config.yaml
head_dim: 128
positions: "rope"
rope_fraction: 1.0
parallel_block: false
beta2: 0.99
lr_head: 0.00323
warmup_steps: 90
seq_len: 1024
steps: 3551
Below are experts of layer 4 (counted from 0) of a mixture-of-experts language model. Rows are named router (the router's row for the expert), gate (a neuron's input weights, with its number), up (a neuron's input weights, with its number) and show model dimensions 256-319. Each number is 128 + 24 x the weight over its row's rms, rounded and kept within 0 to 255.
Before each expert's rows: "comes after" lists some tokens at least twice as common just before its tokens as in all text. This comes from a sample of Wikipedia text that the model never trained on. Tokens count by the router's weight.

# expert 3
comes after: "| ", "|", " ", ")", "(", "; "
router [105  92 113 150 103 147 148 118 100 111 119 119 105 144  91 107 145 138 144 111 108 153 145 144 150 118 109 118 122 104 120 148 161 152 126 155 143  99  86 102  93 113 139 137 148 101 142  89 116 144 102 176 100 143 138  99  94 151  88 110 121 139 147 135]
gate0 [102 147 158 166 119  84  93 151 124 156  81 137 110 108 144 149  85 130 164 118 130  91 106 117 101  48 117 147 112 141 135 111 152 102 138 127 144 116 112 142 164 107 123 148 145 145 141 121 127 123 149 115 121 139 137 131 130 110  93 144 130 125 115 131]
up0 [137 102 103 144 118 157 168 143 138 111  97 114  99 129 154 137 122 144  88 149 100  96 128 114  87 124 132 152 155 163 147 107 144 134 111 182 118 140 107 171 137 132 100  93 130 132 104  89 121 127 134 168 128 144 120 189 120 135 101 134 136 138 129 103]
gate1 [108 123 131 107 131 112  95 117 180 141 104 116 120 129 126 108  69 128 121 169 137 106 122 148 126  90 144 127 166 114  72 117 151 100 126 138 111 154 136 134 183 114 132 148  75 163 147 110 158 123 123 155 130 106 111  93 135 102 112 152 150 128  99 123]
up1 [147 132 115 105 157 133 159 128  96 127 139 109  97 182 109 143 138 115 121 133 106 117 129 148 155 141 122 122 108 160 172 149 156 104 127 113 144 145 116 132  94 129 115 167 146 102 123 146 134 145 118 146 140 102 130 134 154 140 145 138  95 123 147 128]
gate2 [118 144 132 130 111 141 177 122 129  72 144 137 139 112 178  98 124 159 139 102 146 103 151 116 117 122 153 120 158  95 120 122 140 149 144 151 112 175 151 158 135 132 180 115 125 101 123 116 151  76 114 160 138 109 116 131 125 108 136 160 147 123 143 128]
up2 [ 47 122 168 188  98 147 159 122 148 108 195  92 159 136 128 166 119 120 120 128 114  99 120 104 139 106 119 127  97 141 149  99 184 127  85 147 121 144 129 135 123 105 132  75 117 158 103  90 165 140 154 157 136 126 151 124 146 133  82 118 185  77 133 154]
gate3 [114 111 126 135  75 114 152 142 115 139 137 135 131 156 162 141 137 172 136 152 188 128 154 148 137 138 148 152 146 147  70 120  99 163 106 126 111 134 144 110  68 118 120  80 160  98 141 115 128 115 121 121 139 137  95 105 113 144  89 138 157 149 106  98]
up3 [130 122 105 113 123  99 131 149 124 155 145 122  88 172 122 101 135 117 175 130 157 135 130 140 142 148 142 134 176 170 112 113 110 147 126  93 120 128 126  99 132 118 146  98 148 113 114 131 104 117 168 141 172 139 119  90 138 163 158 153 124 116 126 124]
gate4 [194 122  89  86 138 148 120 108 105 129 138 146 125 146 143 128 156 102  92 152 152 123 163  76  72 123 168 136 148 168 108 153 141 138  98 130 118 111 136 120 118 112 130 118  87 136 134 145 154  93 125  98 156 146 146  92 156 139  85 102 130 156 108 129]
up4 [104 142 192 114 172 144 125 133 134 117 141 130 126 105 138 144 160 179  98 146  71 116 123 122 163 141 153 120 102 120 159 146 122 112 154 119 150 105 157  90 117 132 170 145 115 133  88 101 123 128 103 163 132 151 136 154 139 137 180 115 106 161 109 134]
gate5 [ 92 145 115 171 108 104  90 120 161 107  78 158 120 135 131  79 136 134 130 168 133 117 119  83 127 125 146 149 133 150 143 101 103 161 142 171 170 134 105 140 168 125  86 105  98 170 163 162 169 119 167  92 127 154 138 177 122 115 111 159 146 109 107 179]
up5 [101 120 121 116 118 121 118 106 123 139 117 108 125 183 133 114 131 100 124  66 121 105 138 178 148 165 103 112 140 158 151 108 127 158 107 146 104 147 134  99  98 122 121  83 116 127 139 132 123 126  96 172  91 133  83 127 104 138 123 100 111 152 116 123]
gate6 [134 115 161 117 160 127 111 123 177 117 119 205  88 133  83 153 113 134 132 151 139 213 182 120 103 120 141 136 129 142 186 149 148 139 142 125 110  96 101 126 113 176 158 123  88 119  83 137 124  84 105 115 160  99 116 110 152 131  87 120 158  99 107 189]
up6 [137 139 121 137 136  99 156 124 149  87 196 117 179 136 126 131 145 140 124 120 104 115  93 142 150 121 136 113 148 157 107 115 104 150 127 118 139 118 134 114 132 115  94 122 136 130 153 113 155  93 166 111 103 180 128 140  89 160 135 109 152 131 111 120]
gate7 [114 146 139 148 123 144  85 154 133 137 115 126 128 117 138  89 110 137  97 133  89 140 101 130 154 125 139 172 130 121 104 140 122 156 140 108 138 131 136 139 161 131 138 135 110 131 104 116 120 137 121 102 135 153  78  99 147 141  79 148 125 160 163 139]
up7 [161  97 131 140 145 115 115 146 128 121 145 118 143  70 113  85 119 136 145 104 142 134 143 136 121 118  98  89 129 190 135  68 137 146 143 120 115 126 136 114 124 149 163 131 151 155 118 113 106 149 139 157 145 113 157 149 138 119 147 142 152 114 146 113]
gate8 [111 147 105 130 102 102 115 165 103 141 112 122 150  97 141 147 111 168  97  94 180 131 125  95 141  98  97 151 115 151 136  88 138 133 160  94  95 103 132 162 168  94  98 146 150 126 125 158  76 112 128 128 144 147 140 115 144 122 117 145 157 115  74 164]
up8 [ 99 151 193 140 149 171 116 109 147 110  73 142 114 141 136  74 134  93 152 122 108 164  90 140  90 135  95 102 132 134 132 142 161  74 150 116  97 147 155 117 141 163 153 116 138 148 133 111 147 121 128 118  42 123 123 154  96 100 120 136 123 125 133 119]
gate9 [145 128 126 139 111 167 163 126 135 139  82 117 118 197 132 128 124 166 119 172 139  84  82 102 115 127 146 171 138  88 101  93 158 138 115 113 148 174 105 154 115  90  79 107  96 114  66 134 112 121 132  91 135 120  99 155 116 130 130 148 176  95 133 103]
up9 [138 106  87 133 143  94 153 130 134 116 104 133 132  99 141 119 157 134 180 120 156 147 146 201 110 154 105 128 122 117 102 112 103 157 106 128 127  98 125 113 132 117 114 107 125 120 136 146 119 119 133 149 129 120 116 110 140 146 131 105 143 133 156 128]
gate10 [ 80 148 154 125 147 152 107 125 109 145 103  91 156 153 103 127  95 155 130 174  72  94 131 130 152 168 133 100 151  99 114 100 118 119 150  55  89 149 162 131 159 106 155 136 115 101 106 139 172 143 136 110 119 119 130 119 131  88  95 118  98 125 112 145]
up10 [158 120 131 152 178  93 172 124  83 100  90 151 141 114 125  83 115  79 143 133 149 147 116 122 103 128  96 120 138 157 101 124 127 133 102 157 159 105 139 135 135 128 116 125 156 122 147 122 139 123 132 131 151 110 150 134 148 138 186 144 123  85 154  92]
gate11 [140  78 150 117  84 116 109 125 119 108 149 111 135 119 115 144 121 149 142 109 126 108 151 106  91  95 130 124 151 143 104  91 161 143 140 109 115 145 150  92 128 128 116 113 115 131 137  77  89 200  85 118 169 134 114 131 171 117 157 147 102 156 133 122]
up11 [141 116 155 161 117  83 136 157 123 126 124 107 139 143  98 129 132 138 139 114  94 118  86  96  81 123 117 159 130 127  69 129 144 147 111 117 126 136 117 126  95 135  57 145 125 139 140 128 137 155  97 138 105 120 129 148 163 142 153 129 135 149 123  98]
gate12 [154  97 115 129 160  85 103  96 125 142 131 153  93 117 142 131  94 127 134 148 116  98 113 129 109 100  99 136 133 162 120 135  88 119 151 105 161 115 156 115 139 139 126 100 115 152  96  76 159 139  89 109 135 111 142 133 113 108 162 116 116 122 132 144]
up12 [ 94 108 107 142 123 112 149 107 111  84 134 163  87  90 167 144 144 142 100 132 127 133 100 119 163 161 130 101 130 143 109 140 113 108 133 140 151 130 133 119  78 123 103 153 110 111 138 129 114 173 135 135 147 127 116 135 135 110 106  98 108 158 127 102]
gate13 [157 175 136 165 103 134 160  83 144  91  94 101 116  81 130 142  85  88 140 155 127 120 101 144 137 158 124 104 174 139  89 111 126 158 142 140 130 127 169 116 109 140 144 109  89 127 155 131 126  94 100 166 158  86 162 144 112 110 102 169 143 117 120 104]
up13 [ 89 136 125 127 118 118 163 105 114 103 110 158 164 144 153 103 140 113 148 104 106  90 104 142 130 116 105  96 186 147  70 142 105 116 208 132 127 122 186 149 109 111 127 100  93 141 157 120 204 133 117 161 131 107 147 130 140 109 106 124 114 152 136 112]
gate14 [125 107 103 127 126 125  88 164 164 156 123 102 118 109 154 136 108 160  78 150 141 140  88 128  88  92 105  99 169  89 158 148 121 154 105 149 148 133 171 142 143 105 144 107 112 150 120 115  79 110 145 122 154 144 115 159 110 132 115 128 122 123 104  86]
up14 [123 140  88 153 101 148 120 186 123 103 151 134 126 142 141 150 171  97  88 136 139 103 156  91 150 131 143 181 168 128 117 132 136 139 188 103 127 167 110 123 110 151 103 157 119 101 154 137 125 105 135 160 102  83 134 111 116 166 128 146  92  97 149 143]
gate15 [121  95 110 169  88  70 130 128 134  98 115 116  75 156  89 112 170 129 169 152 118  99 154  95 131 138 156 132 156 141 115  92 148 127 132 136 126 133 130 116 154 126 153 119  72 101 131 144 112 176 139 154 126 153 148 179 150 105 106 121 140 149 130 160]
up15 [120 121 160 123 162 143 165 124 124 115 127 129 119 141 100 150  94 102 104 153  99 116  85 167 140 131 180 154 103  95 105 145 115 135 135 118 127 152  77 143 114 147 114 104 157 180 109 151 143 142 137 110 113 152 174 109 127 146  85 111 121 106 131 120]
gate16 [ 98 117 149  81 164 148 122 139  67 142 177 138 174 108 151 101 125  93 134 128 139 120 166 113 114 110 120 127 102 142 129 113 150 182 150 132 133 132 156 124 108 129 172 124 127 120 113 145 150 151 121 111 124 153 137 138 119 153 165 142 126 146 126 150]
up16 [118 133  75 125 124  70 120 144 172 126 131 160 132  93  94 141 113 132 129 114  86 139  77 145 104 155 119 132 175 112 119 130 135 105 104 139 137 109 121 148 142 137  87  81 136 135 149 140 141 156 136 109 104  82 124 111  90 121 127 114  90 139 128 125]

# expert 1
comes after: "| ", "|", "\n", " ", ")", "("
router [ 98 104  98 144 114 142 157 111  98 118 113 109 106 140  89 101 143 120 128 109 107 154 141 163 149 128 100 108 113 110 149 128 154 152 120 154 165  88  90  94  93 124 143 146 149 108 151  87 105 152 113 166 103 149 140 109  95 157  92 118 128 130 142 133]
gate0 [115 147 134 128 135 157 144 164 181 110 102  93  76 121 190 171 129 148 174 136 117 112 112 152 140 140 102 117 119  92 145 127 149 118 134 174 108 151  75 102 163 126 131 142 137 137 192 111 130 104  85  96 151 120 101 148  73 119 166  91 195 158 109 132]
up0 [127 139 124  92  83 145 146 123 145 159 146 121 150 191 125 158 145 127 111  85 132 143 170 150 122 146 152 126  76 138 123 128 150 141 115 126 112 131  98 106 180 138 152 137  95 144 142 114 125 119  83  91 175 127 119 119 159 115 110 127 139 175 153 125]
gate1 [153 117 165 158 133 134  96 130 101 132  90 104 146 165 141 122 148 167 156 122 116 120 131 153 105  97 134 117 102 129 103 119 152 128 126 128 135 124 139 146 116 117 105  95 133  84 131 123 116 197 150 131 146 114 137 139 141 163 115 101 124 195 118  86]
up1 [ 95 117 153 125 103  98 149 131 140 144 193 128 143 103 170 167 109 150 112 133 108 102 121 134 145 138 133 132 145 129 127 151 147 148 139 121  95 134 126 106 127 153 150 137 120 125  54 142 140  81 147 132 108 132 122 136 112 104 132 148  92 106  91 133]
gate2 [140 148  90 108 163 162 149 183  75  91  75 114 130 133 152 132  83 140 128 126  93 166 159 137 108  93 126 145 145  98 129 137 118 155 115 121 183 153 124 132 125 116 121 162  99 133 107 139 125 121 141 101 118 116 120 122 133 133  52 114 119 132 125  90]
up2 [147 130 124 134 123  99  94  93 148 147 140 135 159  84 112 135 167 148 144 116 151  55 108 124 139 154 167 119 100 135 131 154 141 131 134 120  72 100 124 106  91 141 183  90 166 142 121 136 125 150 121 111 134 148 123 133  99 138 178 131  87 143 147 165]
gate3 [110 146 107 119  96 133 133 166 149 142 127 125 151 143 110 119 119 104 115 129 146 150 146 169 126 142 110 149  99 135 122  92 135 178 158 101 132 137 162 151 126 139 107 145  97 130 122 113 125 104 116 141 122 120 151 112 134 140 151 151 145 141 107 116]
up3 [127 104  97 138 121 138 113 129 114 119 172 118  75 111 115 126 133 172  80  97 127 125 141 131  83 151 116 187  88  71 131 148 151 104 138 101 141 107 103 139 125 112 144 163 121 159 100 101  99 144  96 124 131 148 116 138 123 104 121 136 113 113 149 118]
gate4 [106 148 134 138 113 131 125 144 133  68 115 125 116 166 127 120 122  88 101 146 117 115 148 104 104 183 108 139 140  76  79 172 135 117 151 134  88 106 156 135 162 149 111 133 134 135 163 124 150 167 151 152 153 111 118 170 125  92 128 136 113 134 113  96]
up4 [121 172 120 103 164 128 121 126 142 129  94 159  97 137 127  71 112  98 137 152 131 121 140  92 119 177 161 174 149  90  73 162 137 107  93 149 123 111 105 155 157 133 123 101 103 115 171 135 145 193 196 123 163  73 123 139 107 119 138 101 120 133 112 115]
gate5 [102  86 132 122 100 130 142 152 148 149 155 109 131 119 133 161 107 121 107 120 148 129 118 124 118 144 141 139 156 137  97 175 152  93 129 118 158 164 100 152  80 163 156 105  84 175 172  92 169 180 103 140 186 134 129 148 134 158 182 146 121 131 132 103]
up5 [129 115 172 106 141 113 134 109 128 116 159 139 106 148 152 142 161 156 135 153 141 151 109 129 124 131 103 124 143 164 142  87 153 122  75 130 138  83 150 113 134 145 131 133 110 140  98 125 139  69 140 165 139 132 153 144 161 121  59 162 153 108  49 174]
gate6 [100 157 131 114 112 126  97 144 173 144  86 120 123  81 142 164 127 162 147 116 120 119 126 151 108  66 109 150  99 126 136 106 135 110 169 108 117 131 162 114 129 139 113 135 145 115 111 125 134 154 123 113 107 104 102 112 120 163 120 132 137 138  98 144]
up6 [106 147  98 138 177  95 130 125 133 165 110 144 120 133 136 103 176 109 189 175 121 117 133 144 123  93 151  77 147 116 126  89  75 122  89  62 132 129 130 148 156 127  91 138 119  72 141 153 140 126 126 158 100 100 115 132 153 147 131 137 124 161 101 112]
gate7 [172  76 144  99 134 158 173 167 120 127 159 148 116 136 145 150 139 117 152 128 139 170 145  86 145 118 121 137 156 123 164 100 126 124 148 193 133 126 120  92 131 107 152 109 108 144 108 147 114 149 156 114 145 130 119 122  98  87 145 164 129 117 117 151]
up7 [123  63 111  87 133 135 137 136 124 162 164 110 120 121 102 163 148  69 129 115 186 144 113  73 158 182 137 137 141 145 181  90 153 117 148 153 113 149 141 133 126 172 158 146 152 112 124 110 115 133 140 120 104 166 117 138 127 124 175 147 157 174 105 148]
gate8 [100 116 132 147 135 141 151 132 130 137 109 179 131  99 151 144 109 101 124 112 117 129 103  67 133 133 123 151 130 134  92 136 171  92  89 116 141 137 135  64 131 100 158 135  90 100 133 129 136 108 172 133 144 105 133 134 166 149 111 171 160 157 142 134]
up8 [165 110 161 133 119  69 123 130 118 136 118  76  89 142  93 117 139 125 130 146 174 129 176 149 125 127 112  98 142 135 122 109  78 105 101 156 146 100  80  94 124 132  85 178 148 146 110 112 119 157 139 130 104 152 157 126 137 124 155 104 133 125 122 117]
gate9 [146  79 111 108 118 158 147 159 123 119 121 157 125 110 157 137  99 139 150  99 120  79 129 164 100 132 160 123 104 137 103 122 120 131 129 135 144 129  98 155  87 140 171  66 118 122 116 115 105  87 125  97 109  83 155 120 118 138 100 120 120 149 134 123]
up9 [128 168 140  82 125 127  68 135 139 133 121 127 140 164  84 124 174 148  82  79 122 134 127 137 137 122 119 145 117 106 131 106  96 120 139 122 147 155 107 116 116 130 106 125 169 119 125 151 145 143  96 127 132 184 119  97 117 161 172 136 135 141 139 126]
gate10 [126 164  94 137 168  78 149 144 128  98 134 150 131 154 173 133 105 161 143  82 162 128 144  87  78 117 146 136 114 173 123 113 116 127 151 157 152 145 110 135 136 163 143 119 135  85 150 143 144 162 128 139 142 133  82 128 104 108 110 148 113  96 125 150]
up10 [108  92 122  93  85 131 150 117 115 136 142 116 125  98  81 131 127 106 136 139 128 127 143 136 142 138 118  93 121 118 153 120  35  83 124 134 109 138  89 147 117 125 148 106 137  96 124 132 118 134 132 113 100  99 171 134 148 142 134 150 152 151 145 141]
gate11 [ 82 115 162 144 126 142 116 173 202 132 133 150  98 117 140 129 139 154 129 118  87  96 122  98 130 135 104 135 132 140  78 164 108 121 113 171 132 139 133 111 113 164 141 103 147 108 143 144 178 157 149 180 120 135 111 126 131 104 128 117 139  91 122 141]
up11 [130 102 120 154 119 169 135 101 150 161  87  99 130  95 138 143  93 150 108 111 119 135 146 139 111 148  88 109 130 114 123 142 122 140 116 162 151  67 143 139 145 106 153 117 111 107 127  85 121 119 142 134 117 165 109 143 133  96 119 121 118 117 139 126]
gate12 [130 126 143 126 111 130 132 140 124 138 138 133 155 133 159 127 139 168 129 133 111 168 115  82 142  93 100 110 145 162  96 139 149 129 116 106 127  83 149 173 107 168 118 145 152 153 131 128 134 124 119 124 155  93 116 125 106 174 140 120 119 158 141 144]
up12 [118 118 163 121 145 128 153 145 126 102 118 112 118 121 108 162 162 154 134 164 142 131 109 107 136 108  95 125 116 129 132 141 148 128 169  90 124  92 144 154 110 131 123 112 120 132 144 113 118 145 151 139 203 162 156 121 116 111 129 120 153 141  82 126]
gate13 [ 44 127 108 143  96 138 115 155 134 130 123  88 137 122 154 117 104 165  82 158 130 127  98 126 117  94 145  94 162 127  86 109 108 141 114 116 119 143 149 134 171 119 135  97 149 119 164 147 134 162 136 109  85 156 165 127 171 120 102  95 118  93 122 136]
up13 [113  91 129 171 124 155 128  80 137 142 125 164  92 118 125 151 133 121 138  85 111 154 153 145  58  83 129 154  91 145 151 135 132 180 108 125 101  92 180 155  92 103 116 124  90 123 142 147 140 171  99 125 137  87 141 173 158 147 105 118 160 156 141 149]
gate14 [121 143 130 115 129 134 152 132 137 115 150 101 145 116 149 115 138 121 149 159 121 128  93 114 129 126 118 142 186  88 113 140 162 145 135 107 131 104 121 144 103 124 131 112 109 136 105 140 148  88 127 118 112  90 129 158 114  89 130 120 121 164 113 152]
up14 [138 143 151 122 152 106 137  92 131 168 105 104  99 128  49 186 143 133 106 138 114 105 128 156 181 116 139 118 130 110 145 175 129 147 111 134 113 111 136 121 153 121 119 141  96 138 126 124 133 113 119 128 132 135 190 122 125 102  98 153 125 173 189 120]
gate15 [154 143 103 141 110 144  89 159 125 163  95 122 137 119 128 116 154 121 158 135 133 159 117 124 107 134 162  86 161 108 157 133 176  79 126  73 200 144 161 140  97 131 151 149 124 106 156 137 109 106 129 113 197 140 118  85 160 155 138 136 133 166 108  85]
up15 [ 95 152 160 123 124 116  94  93 102 111 120 184 100  98 133 143 114  83 119 129 142  96 138 109  79 114  98 151 110 120 126 139 113 152 108 141 112 106 134 105  84 153 107 110 102 101 104 138 134 125 154 106 102 125 137 109  89 144 124 167 103 100 168 138]
gate16 [138 113 160 150 142 102 153 115 142 113  98 138 135 115 108 103 101 148 128  70 103 156 120 124 143 101 144 142 144 151 129 117  64  97 145 134 139 149  99  94 172 136 110 132 134 149 128 136 156 141 147 104 163 113 127 142 139 109 107 113 126 123 112 135]
up16 [187 119  80 125  78 128 140 129 102 132 123 118  88 129 135 114 146 119 108 134 153 125 163 137 154 125 155 158 140 117 118 107 110 187 123 116 116 131 114 190 149  95 130 160 156 145 147 162 105 132 134 175 121 128 101 117  89 123 153 100 152 168 108 147]

# expert 0
comes after: "| ", "|", " ", ")", "(", "; "
router [ 93  98 106 148 109 147 145 106 106 105 124 106 108 140  93 101 151 119 138  93 106 148 141 151 148 114 103 114 110 104 157 141 173 148 114 148 156  91  92  95  83 113 126 156 147  89 148 105  99 148 105 170  99 147 131 103  90 155  90 115 119 139 154 134]
gate0 [ 95 120  95 108 137 128 149 124 127 109  81 119  96 122 130 202 125 135 117 127 133  88 151 138 118 114 161 111 156 115 140 104 120 143 122 148 166 113 123 142 112 160 111 135 110 124 118 133 153  72 112  84 143 159 115 106  97 108 141 152 180  86 132 104]
up0 [160 120 144 140  88  86 140 157 151 129 126 145 139 119 110  91 152 125 135 120 149 152  82 115 103 158 113 135  63 117  91 131 150  93 104 115 115 149 136 116 151 139 112 107 156 102 141 101 134 142 137 172  99 109 121 138 122 138 160 131 148 117 164 117]
gate1 [136  75 126 120 136 107 124 128 160 147 139  98  72  74 146  95 169 142 119 116 162 122 155 147 151 122 147 126 155  91 146  97 159 154 153 101 103 155 107  94 152 144  88 116 116 115 144 162 155  80 144 114 112 144 130 151 117 153 109 174 173 130 120 120]
up1 [ 94 122 109 112 103  74 128 148 146 137 167 108 161 130 141 155 200 146  93 103 147 114 104 149 132 147 137 102 188  85 131  91 127 126  72 155 137 158 145 112 119 120  97 111 157 141  89  99 116 150 116 151 138 159 130 112 161 100 107 147 116 165 127 118]
gate2 [118 168 126 125 102 139  94 101 118 168 111 130 129 143 125 111 111 136 150 147 127 119 132 100 114 115 108 169 121 153  75 147 122 150 128 156 117  90 132  98  87 140  60 143  95 147  94 145 133 158 161 102 142 167 129 105 155 128 157 120 125 147 130 111]
up2 [101 133 156 119 104 133 111  93  92 129 141 102  78 123 134 149 125 150 125 120  96 123 104  99 165 122 105 143 119 114 125 137 106 126 169  89 152 136 133 162 110  96 138 153  93 160 117 150 160 131 152 183  74 118 136  97 121 148 132 121 119 156 140 160]
gate3 [ 93 138 176 125 138 127 135 141 138 207 126 146 113 100 125 146 156 113 158 119 144 111 145 108 144 138 130 101 129 111 169 104 120 194 116 122 129 118  93 143 133 141 128  74 132  90  96 109 142 139 120 125 162 110 177 107 135 121 156 127 129 110 125 128]
up3 [ 75 144 110 147 106  77  88 138 154 112 137 132 183 139 136  99 141 122 126 151 129 103 102 115 140 157 159 157 125 123  77 151 152 123 146 134 114 124 149 124 114 141 163 101 110  93 174 184 164 139 116 103  81 156 134 105 105 123 130 143 139 123 116 129]
gate4 [151 130 155 144 151 143 116 161 184 111 129 125 147 113 137 172 121 175 162 168 122 137 150 107  94 147 121 130 116  50 118 102  89 133 136  75 142 139 127 120 133 113  97 119 144 142 120 113 123 157 130 144 123 140 109 146 156 121 130 103 139 136 142 119]
up4 [103 108 115 147 146 124 157 158 136 158 106  97 167 115 133 129 165 173 133 152 148 152 107  98  90 111 117 135  89 111 111 140 114 117 124  98 159 111  80 144 123  95 107 160 153 109 155 101 138 154 103 152 127 117 136 133 193 135 168  76 136 128 147 120]
gate5 [123 132 132  99 135 113 116 147 140 139 114 107 156 113 161 100 119 106 157 122 134 118 129 127 135 142 138 116 150  68 104 113 122 158 125 165 101 139 135 128 183  92 135 178  95 117 161 122 140 157 156 141  96 113 154 131 131 141 155 118 124 141 161 112]
up5 [126 125 113 176  94 137 111 116  87 135 110 107 136 123  90 135 136 121  95 160 151 131 146 147 106 158  91 141 123 163 125 154 171 122 163 123 116 129  74 100 135 133 165 116 138 140 119 137 113 144  97 131 129 116  74  59 170 103 132 138 122  85  89 139]
gate6 [143 139 149 121 115 124 108 105 120 118 126 107 134  90 116 107 158  91 120  91 164 150  60 184 164 115 105 111 132 143 140 126 146 137 116 122 145 139 160 123 108 122 103 119 120 120 122 125 106 140 121 112 138 102 151 134 148 135 145 163  91 125 113 112]
up6 [159 118  79 125 133 151 111  90 187 182 135 123 151 149 151 157  66 151 115 153  85  79 144 127 133  93 124 140 114  98 105 146 159  99 146 161 116 131 136 147 116 130  90 100 157  85 130  79  88 117 111 147 129 122  69 144 112 142 114 110 151 132 132 156]
gate7 [139 150 107 101 119 143 145 123 129 114 129 159 138  77 114 139 167 159 179  98  99 109  87 161 118 146  84 127 112 110 115 156 123 132 130 156 129  90 164 150 170 133 133 120 123 172 123 168 158  83 161 148 148 139 151 119 136 126 141 121 147 130 108 139]
up7 [ 73  73 136 162 142 130 107 143  79 131 132 118 150 137 117 126 111 134 142 136  85 142 102 128 157 132 166 150  92 124 161 118 123 116 125  94 103 158 127 126  71 143 154 131 149 141  86 119 130 106 122  87 124 174 116 123 171 121 105 152  44 156 106 120]
gate8 [128 134 130  96 137 122 105 138  98 150 115 100 112 122 148 144 131 130 151 140  63 142 142 149 156  93 145 105 137 116 141 155 131 150 100 111  84 103 164 118 116 115 126 159 106  93 162 162 187 143 152  97 135 128 115  59 133 104 124  94 157 145 114 149]
up8 [114 101 110 144 119 154 134 117 185  65 159 133 133 120 157 128 137 186 117 147  67 142 156  99 136  80 115 128 124 132 129 143 138 151 164 112 115 134 148 109 119 134 139 120 142 106 151 105 169 101 182 113 144 138 162  80 113 105 137  97 116 126 134 151]
gate9 [136  85 115 150 136 145 135 118 142 113 153 125 140 138 157 117 134 121 126 135 156 158  90 129 159 160 118 155 134 135 137  71 133 111 121  71 109 121  94  80 140 196 174 120  82 107 153 147 161 166 114 121 146 130 122 169 157 102 136 178 159 145 139 135]
up9 [140 124 147 112 151 148 130 130 133 123 146 140 169 128 133 137 134 148 120 144 146  92 123 130 129 142 154 148 101 110  96 111 147 105 155 115 100 137 145  75 141 165 134  98 149 112 118 139 143 186 110  92 144 134 141 131  92 138 130 107 137 110 148 128]
gate10 [152 144 133 131 127 129 117 123 126 139 154 141 148 152 119 168 136 116 152 112 110 124 130 108 117 111 105  91 138 123 180 175 154 106 107 146 117 138 138  97 131 106 109 149 133 139 162 169 120 137 132 138 125 120 121 109 146 125 140 156 121 122 135 124]
up10 [100 172 125 111 159 101 125 105  71 147 139  97  90  95 136 123 136 109  80 137 134 143 152 132 129 147 121 123 145  91 111 134 101 140 116 150 103 107 127 160  85 137 160 118  83 133 143  90 116 125 108  66 145 156 165 132 119 107 161 105 130 109 131 122]
gate11 [122 150 107 130 144 138 100 133  80 108  46 147 144 129 152 101 132 139 117 102 108 128 117 106  84 106 171 109 138 114 123 126 142 141 161 118 110 123 102 159 122 134 139 124 123 113 116 133 100 122  92  90 105 143 107 112 134 104 151 135 131 101 144 108]
up11 [191 120 145 130 133  89  50  77 118 115 134 121 176 170 159 114 126 133 139 148 120 118 123 110  71  83 134 116 116 134 150 134 130 174 109 129 141 114 155 153 116 115 107 127 106 162 171 155 100 165 156 116 125  97 105 130 114 125 153 115 130 145 119 112]
gate12 [ 77 115 148 102 141 201  93 107 121 113 158 183 124 155 167 123 136 137 140 141 142 141 130 116 114 158 150 160 109 111 149  97 109 105 111 151 133 125 140 149 167 119 109 151 133 114 148 119 127 147 154 152 107 123 166 134 108  94 141  82 156 154 175 129]
up12 [124 110  97 121 139 110 144 137 139 158 129 129 119 128 101  86  93 135 140 127 158 117 131 138 104  97 147 108  84  69 119  93  88  88 158 105 116 151  87  98 162 154 131 121 161 162 187 133 156 126 102 130 125 116 104 129 164 132 105  90  92 100 112 110]
gate13 [121 164 147 174 156 159 145 130 210 144 149 105 173 137 160 160 154 110 158 104 144 158 102 123 157 148 133 139 123 181  79 142 106 110 116 118 136 139 128 136 121 137 154 158  94  95 160 133 161 113 137 107 147 106 118  83 121 126 112 115 138 147 126 158]
up13 [128 150 130 117 192 154  84  91 206 103 155 131 148 153 161 120 149  88 124 131 144 144 129 160 126 176 130 141 178  98 143  93 129 121  93 130 106  89 146 144  99 153 112 108 102 116 144 137 146 124 141 155 132 127 131 109 117  99 128  96 122 135 139 134]
gate14 [135 137 105 161 129 153 106 135 148 115 153 167 117 120 132 137 105 101 170  99 111 143 150 167  87 122 158 130 154 154 122 123 130 139 127 121 131 112 119 140 105 111 113 139 108 116 154 172 127 155 121 155 119 151  98 132 142 107 114 126 161 186  95 125]
up14 [137 101 127 133 129 107 147 125 121 104 139 134 124 134 122 127 158 103 120 132  94 156 130 134 212 122 164 110 131 107 145 116 128 150 160 155 113 133  95 118 151 128 151 112 105 171 137  92 104 105 157 103 137 144 115 181 102 117 144 136 100 114 125 116]
gate15 [115 135  90 147  82 142 117 133 126 133 137  98  62 125 108 143 123 117 129  74 148 132 139 105 120 156 146 140 116 143 148 104 134 121 143 119 150 140 101 114 149 142  83 157  83 125 170 101 121 109 151 153 113 100 107 126 143 116 155 161  78 146 135  98]
up15 [126 138  87 157 100 155 119 136 158 136 127 110 137 145 129 143 107 125 127 124 166 131 151 121 126 179 125 139 143 118 109 129 124 101 160 130 121 145  90 134 113 136 118 155 106 139 126 114 118 140 187 106 152 140  96 118 145  97 126 124  99 195 153 160]
gate16 [ 94 146 120 101 111 153 101 138  88 121  93  84 169 143 136  87 112 148 104 135 158 143 118 152  98 124 152 144 135 142  52 128 166 123 103 143 124 118 149 153 141 100  89 131 122  93 138 139 118  74 153  95 116 106 128 124 136 141 117 124 171 135 105 148]
up16 [157 126 129 158 143 160 117 178 131 162 113 152 131  90 139 100  87 111 130 123 105 124 154 121 106 141  76 122 130 117 122 166 145 139 120 165 155  86 126 140 103 115 181 154  94 147 110  99 138 101 114 140  99 149 114 148 107 131 116 166 111 123 189 113]